From a checkpoint of a small mixture-of-experts model trained on Wikipedia: 8 layers, 82.5M parameters.
Below are experts of layer 3 (counted from 0) of a mixture-of-experts language model. Rows are named router (the router's row for the expert) and show model dimensions 0-223. Each number is 200 + 30 x the weight over its row's rms, rounded and kept within 0 to 999.
After each expert's rows: a language model's description of what the expert responds to. This comes from a sample of Wikipedia text that the model never trained on.

# expert 9
router,166,200,152,262,182,172,200,192,167,181,200,188,185,164,191,207,253,212,184,202,218,238,212,173,182,127,198,182,152,218,225,244,199,201,211,193,137,176,175,221,217,219,134,203,226,160,172,191,203,251,206,186,233,186,168,198,188,191,193,188,172,239,168,167,207,244,214,206,211,237,235,250,243,179,198,219,230,177,164,162,210,212,176,241,149,160,252,192,242,225,186,205,188,199,173,209,213,223,235,140,197,187,252,236,198,212,264,126,202,200,140,205,202,231,164,196,202,154,164,187,232,124,207,196,245,204,185,242,184,221,245,226,227,193,206,173,168,174,147,169,205,230,151,226,228,260,150,203,207,175,223,193,193,197,222,245,206,177,179,235,212,211,134,205,206,238,186,190,196,195,173,229,206,121,198,235,183,226,207,190,211,191,251,203,215,177,206,203,148,209,223,233,163,226,185,169,220,195,201,218,185,187,214,185,199,184,203,240,194,156,240,216,189,236,229,297,148,229,171,169,170,233,213,190
What it handles: Given names. Common first names of people, usually in bylines or lists before a surname, such as John, George, Michael; also name endings like Joh-anna.

# expert 8
router,214,225,165,172,177,226,193,224,199,153,206,248,185,185,232,205,225,220,192,222,141,176,247,250,199,137,216,192,208,187,184,204,170,232,141,208,203,251,244,168,201,186,218,197,217,223,257,195,177,173,181,152,262,211,188,177,214,143,232,252,154,183,203,194,189,181,203,193,183,197,240,205,218,253,160,222,205,183,236,223,206,188,182,197,208,174,197,222,205,163,191,229,198,190,198,243,252,201,197,199,257,212,194,203,187,218,190,218,241,163,226,189,197,198,157,176,258,175,185,183,172,191,149,221,179,170,146,170,150,205,209,213,186,188,189,148,192,189,169,208,168,223,244,217,171,187,210,206,210,153,148,201,174,241,195,162,186,231,213,155,167,212,271,243,182,215,264,184,153,176,216,242,216,212,182,238,212,161,223,216,263,225,187,163,233,141,194,236,183,194,222,137,261,216,254,228,211,190,155,203,223,248,230,175,205,199,144,207,229,275,214,170,143,215,241,189,208,232,239,195,175,203,212,155
What it handles: Copulas and infobox labels. Forms of be (was, were, been) in descriptive prose, also in See also headings and field labels like Died:, Founded, Label.

# expert 63
router,170,187,198,176,216,196,219,203,245,176,189,197,164,180,208,182,182,244,199,227,175,190,226,213,263,217,244,243,232,197,238,191,203,238,129,217,173,146,214,230,189,161,206,131,196,215,213,214,216,197,214,176,248,173,181,188,169,159,190,255,207,209,175,223,217,211,179,230,194,186,232,212,155,263,178,143,195,190,227,170,250,214,201,229,252,215,206,130,187,191,170,230,200,204,153,187,194,194,150,186,179,170,256,198,237,225,242,177,182,200,206,222,155,182,266,215,172,179,265,196,144,187,210,190,227,210,157,207,251,216,210,200,241,214,236,178,203,165,205,174,167,152,178,188,207,195,232,266,190,149,178,214,195,195,195,199,225,216,234,200,241,207,187,216,164,165,207,221,169,261,230,205,189,196,249,156,127,199,231,177,219,235,208,227,198,210,169,210,268,157,214,155,174,201,244,202,192,211,241,230,201,230,172,248,229,236,205,152,187,132,191,233,215,167,164,195,194,147,198,146,177,166,214,192
What it handles: Month names in dates. Month names starting dates, such as June 30, July 1, January 21, often after "on" or "office"; also list dashes and words like film.

# expert 37
router,236,218,232,157,199,233,172,193,169,267,161,177,213,203,168,200,184,172,202,217,208,189,233,181,239,163,225,180,208,271,197,155,186,212,209,254,137,264,198,195,169,244,186,225,162,190,185,192,227,227,221,152,189,230,217,197,183,171,168,221,154,241,205,195,224,238,200,169,229,245,152,214,216,238,213,247,237,191,246,189,172,193,145,164,204,208,176,176,216,204,208,161,199,166,156,217,213,231,226,238,246,153,177,158,196,153,200,182,162,256,167,195,237,231,208,149,175,198,150,145,222,201,200,197,135,267,168,204,246,169,181,176,227,184,183,216,238,210,208,224,220,172,203,207,240,243,151,193,190,187,145,224,174,199,239,193,170,252,253,189,224,188,176,235,172,177,186,216,162,211,240,161,224,178,196,199,178,240,247,273,198,206,195,194,179,220,212,198,197,219,221,186,147,224,164,198,173,225,246,205,185,202,213,202,245,258,149,170,206,203,220,218,171,195,192,185,221,208,157,163,200,183,197,257
What it handles: Name pieces, In. Word pieces of personal names and place names, often in sports tables (Ganassi, Dean), plus In, home, due.

# expert 62
router,177,189,206,240,216,165,189,215,287,179,183,184,186,168,199,183,200,173,228,218,167,167,219,244,178,205,227,180,199,215,167,144,180,202,176,233,204,198,190,207,260,180,142,168,248,175,160,199,181,236,150,204,219,216,240,243,226,176,142,233,234,173,137,190,210,197,203,190,167,144,240,223,190,186,205,173,174,198,231,186,218,189,241,254,213,114,210,193,222,223,186,210,184,172,164,192,240,193,171,198,209,168,244,206,203,198,178,254,210,251,181,224,203,206,185,198,168,246,146,210,199,240,197,181,171,236,203,209,222,183,194,218,216,235,248,190,163,217,236,182,181,203,234,158,149,232,216,216,156,162,169,221,198,228,216,208,201,201,199,170,193,208,186,165,171,178,191,159,159,207,229,266,146,200,215,158,208,162,208,183,233,246,175,212,308,226,197,175,213,152,190,162,244,202,187,264,205,221,206,214,201,192,206,166,130,187,158,152,182,217,218,181,231,180,213,198,274,188,204,173,191,212,154,198
What it handles: Commas and field colons. Thousands-separator commas in vote and data tables, colons after infobox labels like Species:, and commas between names and places.

# expert 7
router,178,204,203,191,225,230,140,175,227,243,147,139,223,181,274,202,223,196,200,191,218,182,200,197,153,200,166,229,232,229,171,177,230,229,167,176,241,158,178,172,181,228,192,180,208,164,190,221,166,199,196,185,205,150,220,140,163,195,226,214,159,237,188,172,246,211,179,170,222,224,249,198,194,170,192,229,232,153,150,198,177,196,166,149,216,245,196,240,222,160,168,239,222,234,179,187,181,249,229,141,259,144,178,198,211,205,194,244,188,179,189,192,182,205,185,196,207,234,150,213,140,155,257,200,208,173,238,233,212,221,205,200,146,208,191,246,162,187,199,203,202,170,224,206,167,189,177,206,222,196,237,176,256,218,221,207,169,150,136,133,215,231,196,158,218,225,194,209,222,168,226,210,224,246,230,179,240,200,244,196,194,170,181,222,197,206,187,208,177,183,200,240,242,195,200,156,208,208,274,148,221,214,212,186,245,184,203,190,231,171,156,178,167,191,221,253,177,180,198,213,168,233,260,254
What it handles: Plural person nouns. Plural endings and nouns for groups of people or teams, such as -ers, -ists, -ians, players, members, children.

# expert 24
router,227,200,161,199,244,216,241,210,178,168,228,140,165,198,233,234,193,228,216,190,205,136,270,204,227,198,173,190,172,192,203,173,241,151,189,209,215,172,161,186,184,198,222,191,199,196,204,175,182,173,198,168,200,273,199,173,228,209,145,218,209,211,153,188,217,198,193,214,177,186,237,173,237,273,143,198,177,187,216,182,188,237,259,182,252,163,185,204,179,174,237,232,202,188,231,212,204,200,204,208,228,199,200,175,220,290,190,224,215,264,245,203,208,229,188,159,235,192,166,161,164,221,238,189,207,197,179,196,242,238,224,165,145,168,182,225,217,229,202,187,202,183,142,220,205,160,229,222,226,237,187,211,216,201,213,217,183,212,149,136,199,229,227,183,157,170,173,191,197,183,259,210,223,201,198,205,148,149,202,204,208,220,207,154,198,204,238,164,242,214,213,176,201,138,162,216,253,127,217,153,197,247,246,221,152,201,159,238,183,188,241,156,234,157,162,168,233,169,171,187,165,202,183,173
What it handles: Abbreviation ends and cells. Final letters or periods of abbreviations and codes such as PDB, U.S., plus table cell pipes and scattered word endings.

# expert 14
router,212,197,126,171,205,223,239,247,194,210,246,241,157,254,123,191,185,209,170,161,213,244,162,221,241,197,179,181,151,172,178,248,194,204,140,156,196,210,197,220,220,235,214,206,209,215,189,236,173,169,270,210,169,206,190,223,192,228,270,208,173,211,227,106,222,174,175,235,169,247,226,176,197,149,192,181,201,202,186,190,149,212,194,186,189,181,222,218,226,159,178,170,164,206,215,193,188,210,240,213,221,234,201,217,200,211,204,200,236,180,195,176,204,148,112,201,210,211,187,160,166,241,232,184,170,181,242,244,174,229,222,193,238,197,168,193,232,227,191,201,164,234,183,201,194,196,241,208,222,213,162,223,174,200,250,220,195,125,237,184,178,231,210,200,223,278,253,237,160,212,176,193,166,209,194,169,232,185,226,177,254,190,204,195,279,243,152,211,226,228,239,151,205,218,208,186,217,214,202,253,225,233,188,201,181,144,219,189,217,218,173,231,175,219,174,195,160,199,198,190,203,186,202,189
What it handles: Verbs in media articles. The verbs was, is, been, being after it/he/which in film, album and song articles, plus nouns film, album and Written (by).

# expert 44
router,202,206,208,227,165,205,145,205,243,161,201,203,188,211,169,173,192,182,211,184,226,244,185,186,169,175,208,213,206,175,191,189,185,153,168,217,172,169,209,193,279,169,206,236,203,186,158,187,156,246,254,169,188,180,180,198,194,156,215,201,225,209,225,192,198,129,236,209,211,202,195,159,179,124,197,171,251,225,210,197,199,230,200,225,163,159,206,217,212,210,213,224,214,223,216,207,211,174,245,162,232,191,180,206,138,166,269,209,234,204,174,190,207,232,110,180,153,191,198,224,209,157,192,186,179,195,238,257,177,265,210,176,204,217,175,183,198,198,196,192,214,189,133,218,205,196,250,194,214,237,155,218,223,204,202,207,205,254,152,202,200,202,157,235,183,222,275,194,243,164,191,250,182,185,180,173,189,243,190,152,143,202,205,171,267,183,149,141,164,198,226,199,224,216,245,223,192,208,220,176,242,190,208,185,179,192,219,227,217,167,189,188,200,300,159,232,240,218,234,206,167,239,179,159
What it handles: Table cell separators. Pipes between table cells in rows, especially after a name or number, as in match tables, tracklists and shipwreck lists.

# expert 25
router,214,158,119,189,199,234,263,218,183,176,218,177,217,252,249,196,184,204,264,193,227,229,189,238,149,133,179,145,167,225,188,203,185,224,212,198,149,232,201,203,215,162,185,211,195,177,183,158,207,188,140,230,223,163,205,228,213,221,208,222,257,183,183,213,196,250,215,236,204,166,202,224,200,218,177,210,257,174,173,210,242,171,207,177,198,177,176,178,150,219,225,204,191,187,215,202,165,202,222,207,178,166,153,204,180,214,170,132,204,193,148,192,180,208,172,174,197,225,221,247,240,206,160,203,226,208,159,169,245,183,174,160,190,213,169,172,241,222,207,167,171,251,208,209,220,171,227,177,199,199,180,247,191,213,133,197,234,192,204,166,204,201,214,232,332,163,186,194,164,220,193,170,217,159,217,204,286,202,201,181,242,204,234,201,241,221,205,182,191,197,185,222,221,226,230,184,227,149,241,189,223,203,203,244,187,182,166,184,174,177,210,220,158,146,180,232,190,201,219,183,219,182,146,144
What it handles: Digits in numbers. Digit pieces inside numbers, codes, times and table figures, such as 000, 03, 00 in UTC+02:00, million.

# expert 28
router,185,211,184,208,190,179,201,207,224,177,191,189,230,228,194,210,242,224,224,203,195,222,141,202,170,232,250,220,248,235,172,208,165,158,148,220,138,198,215,252,272,203,170,224,248,175,153,224,189,207,203,191,192,157,194,208,203,196,207,136,255,179,158,178,195,185,232,241,229,162,180,183,163,144,227,157,229,247,198,156,167,239,167,219,190,175,182,207,192,237,218,219,246,214,151,229,181,184,267,180,201,230,250,223,144,181,236,182,235,241,227,202,204,224,136,179,149,190,209,190,197,162,157,179,170,188,173,252,161,185,252,196,253,209,253,207,211,213,200,188,184,196,174,229,173,209,243,226,195,216,160,185,223,206,215,207,203,208,187,226,229,235,146,168,165,214,301,207,193,201,214,230,134,153,191,173,168,192,184,168,176,195,170,192,239,218,155,197,181,201,178,196,234,209,226,229,215,211,143,252,191,189,191,235,187,185,191,249,251,194,154,210,212,217,155,182,194,218,208,194,207,232,200,235
What it handles: Separators between names. Semicolons, commas and pipes right after a name or entry in lists and tables, e.g. John Cox; Donnie Carr; Low Ki;.

# expert 10
router,249,196,148,193,208,155,185,217,225,212,245,148,183,235,185,203,213,197,153,174,202,211,174,199,217,230,179,169,185,234,179,235,161,194,199,194,241,163,216,223,264,179,189,231,213,170,256,242,171,154,266,213,209,191,232,197,194,211,175,117,237,246,189,172,154,181,232,237,222,231,184,191,199,192,213,181,222,226,190,217,186,183,194,183,157,245,230,205,204,189,232,176,202,202,194,203,209,276,235,213,197,215,171,220,178,153,196,230,185,164,180,181,183,187,209,209,196,186,229,222,174,230,210,208,226,159,178,236,218,250,224,248,151,180,211,133,214,216,179,169,221,188,164,212,243,225,210,211,166,206,182,180,186,182,242,200,189,195,171,159,176,155,216,215,176,291,307,195,188,205,158,217,195,197,215,174,182,185,155,183,212,203,228,184,170,167,179,197,166,177,255,155,176,259,182,255,167,220,195,181,253,175,171,242,141,196,154,243,166,206,198,189,178,232,172,175,207,214,219,199,263,221,208,245
What it handles: Infinitive and purpose to. The word to after verbs, nouns or adjectives introducing an infinitive (decides to, ability to, helped to), plus modals and similar connectors.

# expert 0
router,225,261,222,233,166,196,239,241,164,184,139,214,171,221,198,203,207,172,200,144,197,231,162,193,273,242,220,214,205,205,217,229,202,198,192,198,168,213,176,210,211,150,227,189,145,206,225,191,162,210,207,211,172,231,179,189,199,238,204,133,227,217,232,232,162,198,214,248,214,168,205,247,157,126,166,229,152,234,223,188,143,185,252,163,183,231,231,201,198,232,176,245,205,217,157,168,255,224,156,205,232,235,204,207,213,138,173,195,239,179,205,206,184,223,221,158,203,173,188,126,208,192,228,205,217,172,175,218,150,156,241,187,177,192,164,244,194,200,203,221,164,218,189,232,196,183,223,200,160,248,201,183,221,210,215,227,251,228,164,167,156,208,212,196,138,169,202,204,227,180,199,187,235,175,172,200,177,146,238,151,188,183,176,233,211,220,194,256,199,178,218,190,156,156,229,252,175,217,195,163,204,196,214,214,237,217,143,155,181,197,271,187,182,232,239,234,219,198,170,208,217,192,178,260
What it handles: Line-start dashes and headers. Hyphens and equals signs opening lines or joining compounds, such as list bullets after a title, "re-signed", "Sharm el-Sheikh".

# expert 54
router,182,249,99,228,221,115,215,193,199,182,225,227,219,143,231,243,228,206,180,208,190,168,186,175,144,211,209,203,182,228,201,206,150,216,257,171,225,198,193,230,244,174,210,218,200,185,256,254,171,184,259,214,206,202,237,229,221,187,197,148,270,169,213,200,225,243,159,228,171,215,212,204,177,209,168,175,181,179,215,197,227,191,161,181,246,209,187,250,215,225,235,195,207,217,129,236,226,209,246,195,134,229,167,221,213,157,152,214,165,215,164,192,202,198,197,183,204,198,181,201,276,222,184,215,185,204,229,202,199,224,213,258,174,189,226,228,192,211,226,194,196,218,206,200,219,189,196,206,227,222,223,175,203,183,180,181,233,161,195,187,138,181,235,122,153,184,174,202,182,205,193,205,192,179,214,190,232,207,200,183,221,180,228,178,176,161,158,201,226,182,141,219,137,187,185,245,195,180,211,200,260,172,237,194,203,192,243,269,228,250,166,192,194,176,217,166,176,196,185,279,183,217,173,153
What it handles: Prepositions after nouns. Prepositions mainly "of", also in, for, like, including, after nouns such as part of, throne of, Act of.

# expert 48
router,153,210,169,254,233,199,164,193,231,256,213,195,224,180,262,173,173,188,239,206,172,187,199,248,216,260,170,200,204,152,173,187,164,141,177,170,170,175,189,217,175,197,147,220,216,177,182,205,249,240,220,219,153,205,179,225,159,207,224,214,263,220,227,202,235,210,262,199,172,175,224,191,222,222,169,221,197,149,176,202,194,215,196,208,208,179,223,197,193,223,224,184,244,210,192,187,173,185,168,186,159,142,163,173,227,181,192,226,181,236,217,216,175,170,208,168,194,206,239,248,192,183,214,221,178,253,178,227,249,168,178,201,179,176,219,185,149,185,195,224,231,228,163,207,187,214,166,260,229,193,248,180,195,217,196,228,144,242,174,185,257,233,208,216,208,197,135,250,144,211,221,174,205,162,166,197,266,199,116,216,174,187,197,202,169,170,229,191,217,219,220,225,164,197,155,183,194,216,217,212,145,240,248,160,237,207,215,191,162,144,228,213,213,225,217,231,218,203,203,120,208,143,230,239
What it handles: Middle syllables of names. Inner syllables of foreign or uncommon names and words, such as ov in Shapovalov, Liptovský, Huck-ab-ee, z-ool-ogy.

# expert 33
router,213,153,178,219,214,210,220,235,150,141,189,133,220,227,146,163,187,251,178,206,148,180,174,175,188,182,194,226,185,240,207,212,150,213,254,248,240,230,222,203,235,227,198,189,180,219,246,235,207,184,161,215,205,176,192,171,243,238,228,180,183,201,176,221,212,226,167,201,172,273,225,227,206,232,230,233,197,227,233,174,156,154,213,198,174,230,199,220,193,270,236,209,190,170,184,206,215,185,212,180,159,217,251,176,214,215,160,158,228,190,191,219,136,214,265,195,234,220,222,180,158,245,241,187,244,227,186,167,202,202,245,209,228,171,165,166,195,193,197,202,233,207,214,196,227,167,205,169,160,205,222,200,223,242,174,244,191,233,181,174,144,186,238,203,234,140,268,166,179,208,131,155,159,179,179,192,261,164,213,198,159,181,197,186,196,264,234,226,138,223,174,190,221,218,203,192,198,161,233,225,197,242,208,171,217,185,231,189,214,216,216,178,206,154,212,191,213,187,199,167,240,192,136,221
What it handles: Quantifiers and amounts. Quantity words and numbers before nouns or than, such as an, more, most, some, several, further, 000, 800.

# expert 32
router,241,155,183,219,117,148,246,165,195,220,187,208,181,187,170,157,180,209,222,215,203,233,222,196,229,138,178,196,182,235,247,273,172,253,197,167,234,243,137,168,158,215,211,222,159,240,257,190,185,200,211,162,246,176,203,206,208,219,166,162,160,162,222,190,182,243,145,201,170,219,238,176,224,274,180,207,239,226,202,172,206,224,249,210,174,162,190,190,211,169,157,211,186,188,239,199,205,225,177,265,191,210,214,187,253,171,253,228,167,146,178,226,155,244,233,190,244,234,178,188,189,233,197,192,232,169,196,209,177,230,189,248,179,228,200,182,207,210,194,179,194,217,227,224,223,162,215,191,206,186,212,193,214,213,192,191,195,236,185,223,233,168,172,208,164,200,160,218,208,227,212,197,241,198,264,221,244,206,213,197,164,152,201,150,190,229,194,222,187,236,169,230,180,193,230,170,205,205,221,212,188,222,241,267,216,169,173,194,169,196,247,184,205,157,254,173,116,155,196,180,185,239,185,195
What it handles: Abbreviations and initials. Capital abbreviations (FW, CD, PA, AC), Pet- starting names or Petrol, and periods after initials like H.M. or S.

# expert 58
router,190,159,191,209,165,153,229,165,162,240,192,179,209,156,202,226,200,185,179,168,172,144,289,191,178,238,219,181,147,214,200,182,172,202,177,248,208,150,199,238,161,180,229,262,229,179,195,194,207,236,231,211,186,206,204,228,194,173,159,216,155,184,182,184,224,219,182,185,177,188,139,228,217,162,178,235,200,152,236,228,255,226,123,184,252,210,223,212,209,204,159,183,201,224,216,176,178,214,251,213,195,206,255,162,186,247,236,155,162,164,213,198,183,194,216,185,233,252,173,187,169,214,221,228,239,196,219,178,201,251,175,206,147,186,143,215,205,231,184,216,194,198,169,204,222,180,223,198,229,187,215,236,245,192,193,173,211,181,168,161,242,239,278,192,234,233,163,229,234,170,234,186,183,172,207,178,224,209,248,224,243,203,224,164,154,217,223,211,227,224,208,243,137,175,206,189,175,168,199,136,272,158,243,197,206,169,243,214,165,226,220,211,204,184,210,174,221,171,192,207,228,169,229,170
What it handles: Rhyming word endings. Word endings after an opening consonant piece, such as old in mold, all in Fall, power, ities, ings.

# expert 22
router,185,217,244,202,165,166,149,181,172,147,174,234,165,148,202,183,168,182,178,146,182,202,200,195,241,189,250,201,202,196,179,224,175,215,236,255,237,221,189,177,165,228,184,179,235,160,166,219,161,211,152,159,239,188,191,219,226,185,220,177,174,229,157,223,210,159,229,253,224,255,165,164,239,110,245,147,234,204,170,166,171,167,176,240,178,173,234,194,226,197,202,212,190,205,214,241,189,202,194,204,218,212,233,268,147,212,197,246,182,227,210,190,251,180,146,211,208,207,157,179,203,211,166,209,210,214,150,226,208,202,184,242,238,194,173,221,184,243,193,229,200,210,200,244,179,181,233,233,221,243,211,194,240,189,217,145,181,170,166,230,188,235,224,219,188,185,266,244,229,219,226,251,165,193,174,225,151,160,163,148,167,149,245,206,238,198,210,207,170,187,230,194,198,232,223,266,179,186,188,218,211,208,232,252,143,205,206,206,207,194,171,162,224,216,249,185,198,237,228,184,193,184,233,225
What it handles: Line breaks in lists. Line-break tokens ending list items, table rows or paragraphs, especially before section headings (==), bullet dashes or table pipes.

# expert 50
router,181,230,205,134,238,210,178,204,216,199,225,157,143,242,254,211,180,183,251,176,211,218,205,185,231,231,164,255,231,193,198,249,197,212,174,186,215,221,184,209,190,188,227,224,222,163,224,208,194,239,179,185,243,170,192,202,205,188,219,187,242,221,132,208,135,184,204,179,198,224,206,166,214,175,279,120,167,188,197,175,171,198,204,219,173,209,198,179,186,185,209,154,190,240,169,199,222,223,155,236,182,214,240,183,186,176,221,240,176,213,193,213,223,193,265,218,183,204,221,149,162,239,174,195,223,179,191,258,150,197,186,201,182,237,183,212,236,220,208,167,221,151,263,233,185,200,260,224,184,206,168,156,238,197,259,162,181,179,185,192,196,232,219,207,172,203,161,180,138,154,200,199,226,149,158,188,136,198,220,227,173,196,230,170,159,165,229,226,257,195,197,199,162,239,160,278,173,237,177,261,195,203,184,267,170,192,191,201,180,208,200,200,167,228,196,168,248,189,227,201,208,213,179,244
What it handles: Coordinating conjunctions. The word and, also &, or, then, nor, joining the last item of lists of names, places, sports or roles.

# expert 60
router,193,257,179,191,184,213,228,190,204,181,172,172,150,207,157,194,201,227,216,188,168,220,168,192,160,208,229,212,194,228,202,242,181,169,161,218,161,171,173,209,246,195,140,171,200,214,181,224,201,151,222,164,227,182,180,191,244,200,238,181,174,189,225,220,204,206,249,220,224,215,202,229,202,145,211,171,190,226,178,171,212,228,219,217,183,206,165,214,190,231,193,220,220,219,220,165,147,230,219,191,203,208,163,226,160,162,245,179,214,145,227,211,208,201,119,139,200,186,193,211,209,129,190,178,221,198,212,198,232,176,204,248,220,206,239,191,218,170,179,213,167,230,181,196,179,212,220,186,214,205,193,215,255,153,212,194,182,188,200,207,219,213,184,136,188,239,318,221,199,204,144,219,161,139,172,204,192,145,143,137,206,195,151,245,256,204,200,158,168,212,231,195,209,188,193,257,214,192,184,224,272,191,188,217,201,192,194,242,224,159,200,231,263,148,189,153,217,214,216,198,155,269,185,250
What it handles: Sentence-ending periods. Periods and punctuation closing sentences or list items, often with quotes or brackets, such as km2., "., )..

# expert 19
router,225,148,192,216,198,178,157,218,197,178,199,199,189,213,145,164,231,186,188,183,201,244,131,205,166,229,198,185,184,181,203,272,225,219,189,155,194,177,190,245,183,232,176,186,146,211,201,254,190,140,209,198,177,194,217,264,191,274,216,165,201,214,200,226,246,204,233,230,148,195,188,173,194,187,250,165,236,240,198,156,143,207,208,202,164,236,220,250,248,209,191,218,193,209,189,165,207,180,252,179,201,266,210,215,171,202,167,196,210,187,206,179,241,177,109,204,248,205,207,192,178,159,216,188,162,188,212,191,226,180,196,231,263,198,219,231,150,210,185,207,202,211,178,237,221,195,169,203,218,209,221,249,309,178,204,151,194,177,203,219,227,185,174,227,190,220,293,220,197,194,217,165,198,203,214,239,161,164,181,174,149,179,236,229,230,177,156,187,170,178,227,202,240,205,229,225,223,257,197,224,297,190,201,218,149,208,198,181,198,191,180,206,207,197,194,205,193,196,227,180,198,216,180,217
What it handles: Paragraph-ending line breaks. Line breaks right after a sentence-final period before a new paragraph or heading; also some periods, colons and closing brackets.

# expert 47
router,170,133,214,236,191,214,158,201,223,169,227,185,187,238,223,247,219,209,185,247,229,204,233,227,182,175,224,176,225,217,204,184,233,187,182,169,162,204,226,222,237,153,172,210,138,193,161,171,199,194,163,239,134,254,196,248,251,175,161,249,242,237,194,185,224,178,144,187,147,183,186,253,176,208,235,160,147,163,237,210,168,209,274,198,209,183,223,221,222,266,241,174,197,204,175,164,212,185,162,178,216,185,209,176,145,232,209,241,238,231,188,203,215,199,174,170,182,227,252,261,167,210,248,212,172,195,237,289,213,223,185,256,220,195,235,204,155,208,200,220,177,172,196,170,183,191,170,194,179,207,169,245,231,239,186,186,196,194,142,219,219,220,176,243,176,206,193,151,204,227,186,204,228,210,165,168,196,213,217,219,198,204,194,223,187,232,184,187,227,246,212,181,189,200,227,181,193,217,249,244,187,140,179,158,251,192,198,188,170,187,164,204,225,219,168,160,221,200,180,175,148,193,141,189
What it handles: Field colons and separators. Colons after infobox field names, table pipes, list hyphens, N in coordinates, and the pieces iz and oz inside words.

# expert 13
router,171,227,201,187,160,181,223,228,239,205,246,204,238,202,204,196,216,242,153,124,235,206,185,219,176,195,203,246,165,240,194,213,177,248,208,166,176,240,232,194,227,161,205,192,173,232,212,284,180,211,284,186,163,205,179,198,227,230,227,116,215,231,158,235,201,142,209,201,215,202,235,223,204,208,152,235,233,262,173,249,176,185,146,222,177,219,267,157,150,209,220,183,169,187,204,201,204,220,229,202,216,221,198,199,147,229,157,218,197,180,234,181,251,214,160,217,201,257,190,178,212,218,212,226,185,209,206,229,195,157,166,241,252,213,175,239,183,212,214,218,185,236,177,172,152,168,225,175,222,232,218,172,220,193,224,223,176,169,214,188,169,152,232,217,191,222,184,188,189,213,171,199,238,112,205,181,232,196,165,229,205,194,180,181,174,176,236,208,202,228,154,160,200,237,175,246,179,209,131,161,199,203,201,165,167,179,235,195,199,129,181,163,169,206,185,199,223,209,194,209,212,193,154,227
What it handles: Copulas and conjunctions. Function words joining clauses in running prose, chiefly as, is, was, that, but, when, while, where, became.

# expert 56
router,225,162,221,164,140,225,148,212,218,240,209,237,240,178,218,257,220,148,216,222,172,210,191,192,190,224,144,192,238,203,166,223,235,221,249,148,222,245,119,208,213,137,224,208,194,239,224,174,183,207,163,199,191,177,217,219,198,222,211,187,213,196,185,181,217,201,226,188,180,203,172,204,209,178,201,200,187,200,215,199,178,247,215,125,244,164,256,191,195,167,171,207,198,212,261,224,175,264,153,179,197,158,205,161,206,215,156,178,225,240,207,206,191,194,249,219,189,178,246,206,193,174,205,243,210,232,193,207,212,212,166,209,184,205,250,182,250,178,212,164,179,186,227,181,209,184,199,202,193,175,227,180,162,201,217,178,194,238,239,192,202,227,194,174,183,224,146,257,261,251,250,170,249,230,166,194,213,201,190,198,191,233,182,211,140,213,224,194,253,186,218,262,146,173,147,169,181,232,207,201,226,225,173,226,215,201,138,235,186,204,112,182,239,153,148,154,224,183,207,223,165,230,199,205
What it handles: Letter j and Chinese syllables. The letter j and pieces of romanized Chinese names (Ping-j-iang, F-eng), plus words like Roman, Cast, present, Quarter.

# expert 35
router,187,203,229,228,194,202,195,223,171,236,198,186,215,195,225,196,188,208,195,166,203,203,204,217,206,190,231,222,236,188,219,150,191,197,208,180,238,170,162,216,127,187,222,177,239,249,187,212,220,195,184,257,144,269,209,213,159,150,206,213,182,132,223,249,246,156,204,154,171,173,169,230,203,167,166,200,159,191,160,209,199,215,131,189,231,183,271,199,196,225,213,220,200,208,239,237,185,176,180,201,200,167,155,162,210,157,156,231,245,207,227,229,224,205,230,201,195,190,202,277,262,227,222,219,174,215,193,161,203,159,198,189,161,177,196,223,242,179,205,180,196,179,253,166,192,167,217,227,240,188,261,189,178,176,150,182,182,168,155,216,204,243,200,209,228,156,118,238,205,174,214,200,203,265,186,207,182,233,186,232,205,197,204,250,187,213,235,243,220,247,128,236,210,200,170,148,207,187,152,224,192,189,175,193,181,199,173,248,159,238,256,197,171,205,234,187,188,164,196,212,188,264,206,210
What it handles: Mid-word fragments. Lowercase pieces inside compound or foreign words after a first piece, such as Inter-t-ropical, Folk-t-ale, c-ig-arettes, ant-im-icrobial.

# expert 5
router,217,217,222,156,253,201,200,167,274,158,188,222,171,202,205,235,198,214,235,174,173,199,195,190,160,255,191,223,210,210,226,147,210,218,207,170,176,233,229,158,218,219,253,206,193,229,165,171,233,203,228,193,218,183,263,230,124,224,219,174,193,190,222,204,170,166,189,214,194,168,251,170,182,188,229,170,166,225,237,172,247,231,225,188,161,153,185,170,209,146,225,210,254,216,232,199,181,180,174,213,171,182,137,224,163,199,235,214,202,188,188,220,225,214,234,195,218,215,206,195,196,181,163,177,210,190,197,193,197,184,240,213,168,206,221,187,172,217,214,243,217,187,247,175,193,223,219,189,181,227,132,195,203,207,192,252,228,187,157,261,121,166,257,205,198,155,215,176,249,266,134,221,168,188,204,190,174,166,182,205,195,234,121,172,220,147,176,207,207,177,215,177,213,170,119,190,209,211,208,166,178,210,151,169,214,162,257,176,236,203,130,220,183,186,224,209,239,218,171,200,199,169,194,233
What it handles: Infobox line breaks. Line breaks ending a field in infoboxes and lists, before the next "- Field:" entry, a heading, or a table row.

# expert 36
router,182,171,293,202,183,204,195,160,168,252,171,172,258,168,229,204,184,161,150,257,273,208,179,172,240,183,203,154,267,228,207,198,221,171,279,117,190,248,196,201,157,196,209,163,222,222,191,210,204,240,173,228,223,252,243,160,177,191,199,221,221,205,231,216,239,171,195,154,221,106,144,164,229,187,188,187,216,156,192,184,190,196,251,233,199,153,216,177,199,155,174,164,207,216,190,183,176,211,198,242,204,160,185,175,213,222,185,185,184,207,240,193,252,208,237,211,173,185,208,168,181,252,200,238,188,244,233,199,215,202,197,225,217,176,167,237,211,260,249,201,207,184,174,146,190,206,180,196,198,181,206,210,163,154,226,209,224,209,188,201,183,177,230,203,220,234,172,187,209,139,231,184,200,205,240,212,193,195,162,235,160,195,198,213,177,198,177,213,191,233,195,212,301,198,172,172,232,185,235,205,223,168,226,151,241,193,191,197,227,231,228,204,178,177,201,218,185,190,169,190,179,185,192,237
What it handles: Capital initials and compass words. Single capital letters or first pieces in names and abbreviations, such as N in Nguyen, O in Oreo, I-20, North, South.

# expert 20
router,183,186,191,223,174,188,159,205,258,225,194,218,193,210,189,217,221,235,194,173,157,166,166,237,199,139,190,213,239,197,193,163,198,230,195,232,207,210,189,232,239,197,210,218,285,221,185,180,206,233,199,150,210,194,179,174,197,170,216,189,210,214,168,166,171,179,187,167,181,215,268,249,174,211,171,110,190,215,158,219,259,161,227,234,220,229,209,225,238,198,216,176,192,207,161,269,271,174,194,181,238,257,174,222,183,198,185,212,219,203,193,210,159,162,181,202,224,202,186,182,179,164,169,172,215,209,255,245,161,172,233,201,242,196,218,195,245,198,170,135,164,200,174,209,252,188,178,209,191,232,192,159,215,177,181,187,189,180,183,230,185,212,216,247,159,208,168,176,169,136,209,187,177,109,164,190,221,273,234,211,188,224,246,249,205,181,198,195,220,166,218,229,187,202,183,214,213,184,203,226,222,151,222,189,195,180,211,222,220,218,194,158,189,183,150,194,276,227,236,257,218,210,135,238
What it handles: Sentence and cell starts. Periods after list numbers, table pipes after dates, commas after years, and sentence-opening His, They, Many, Several.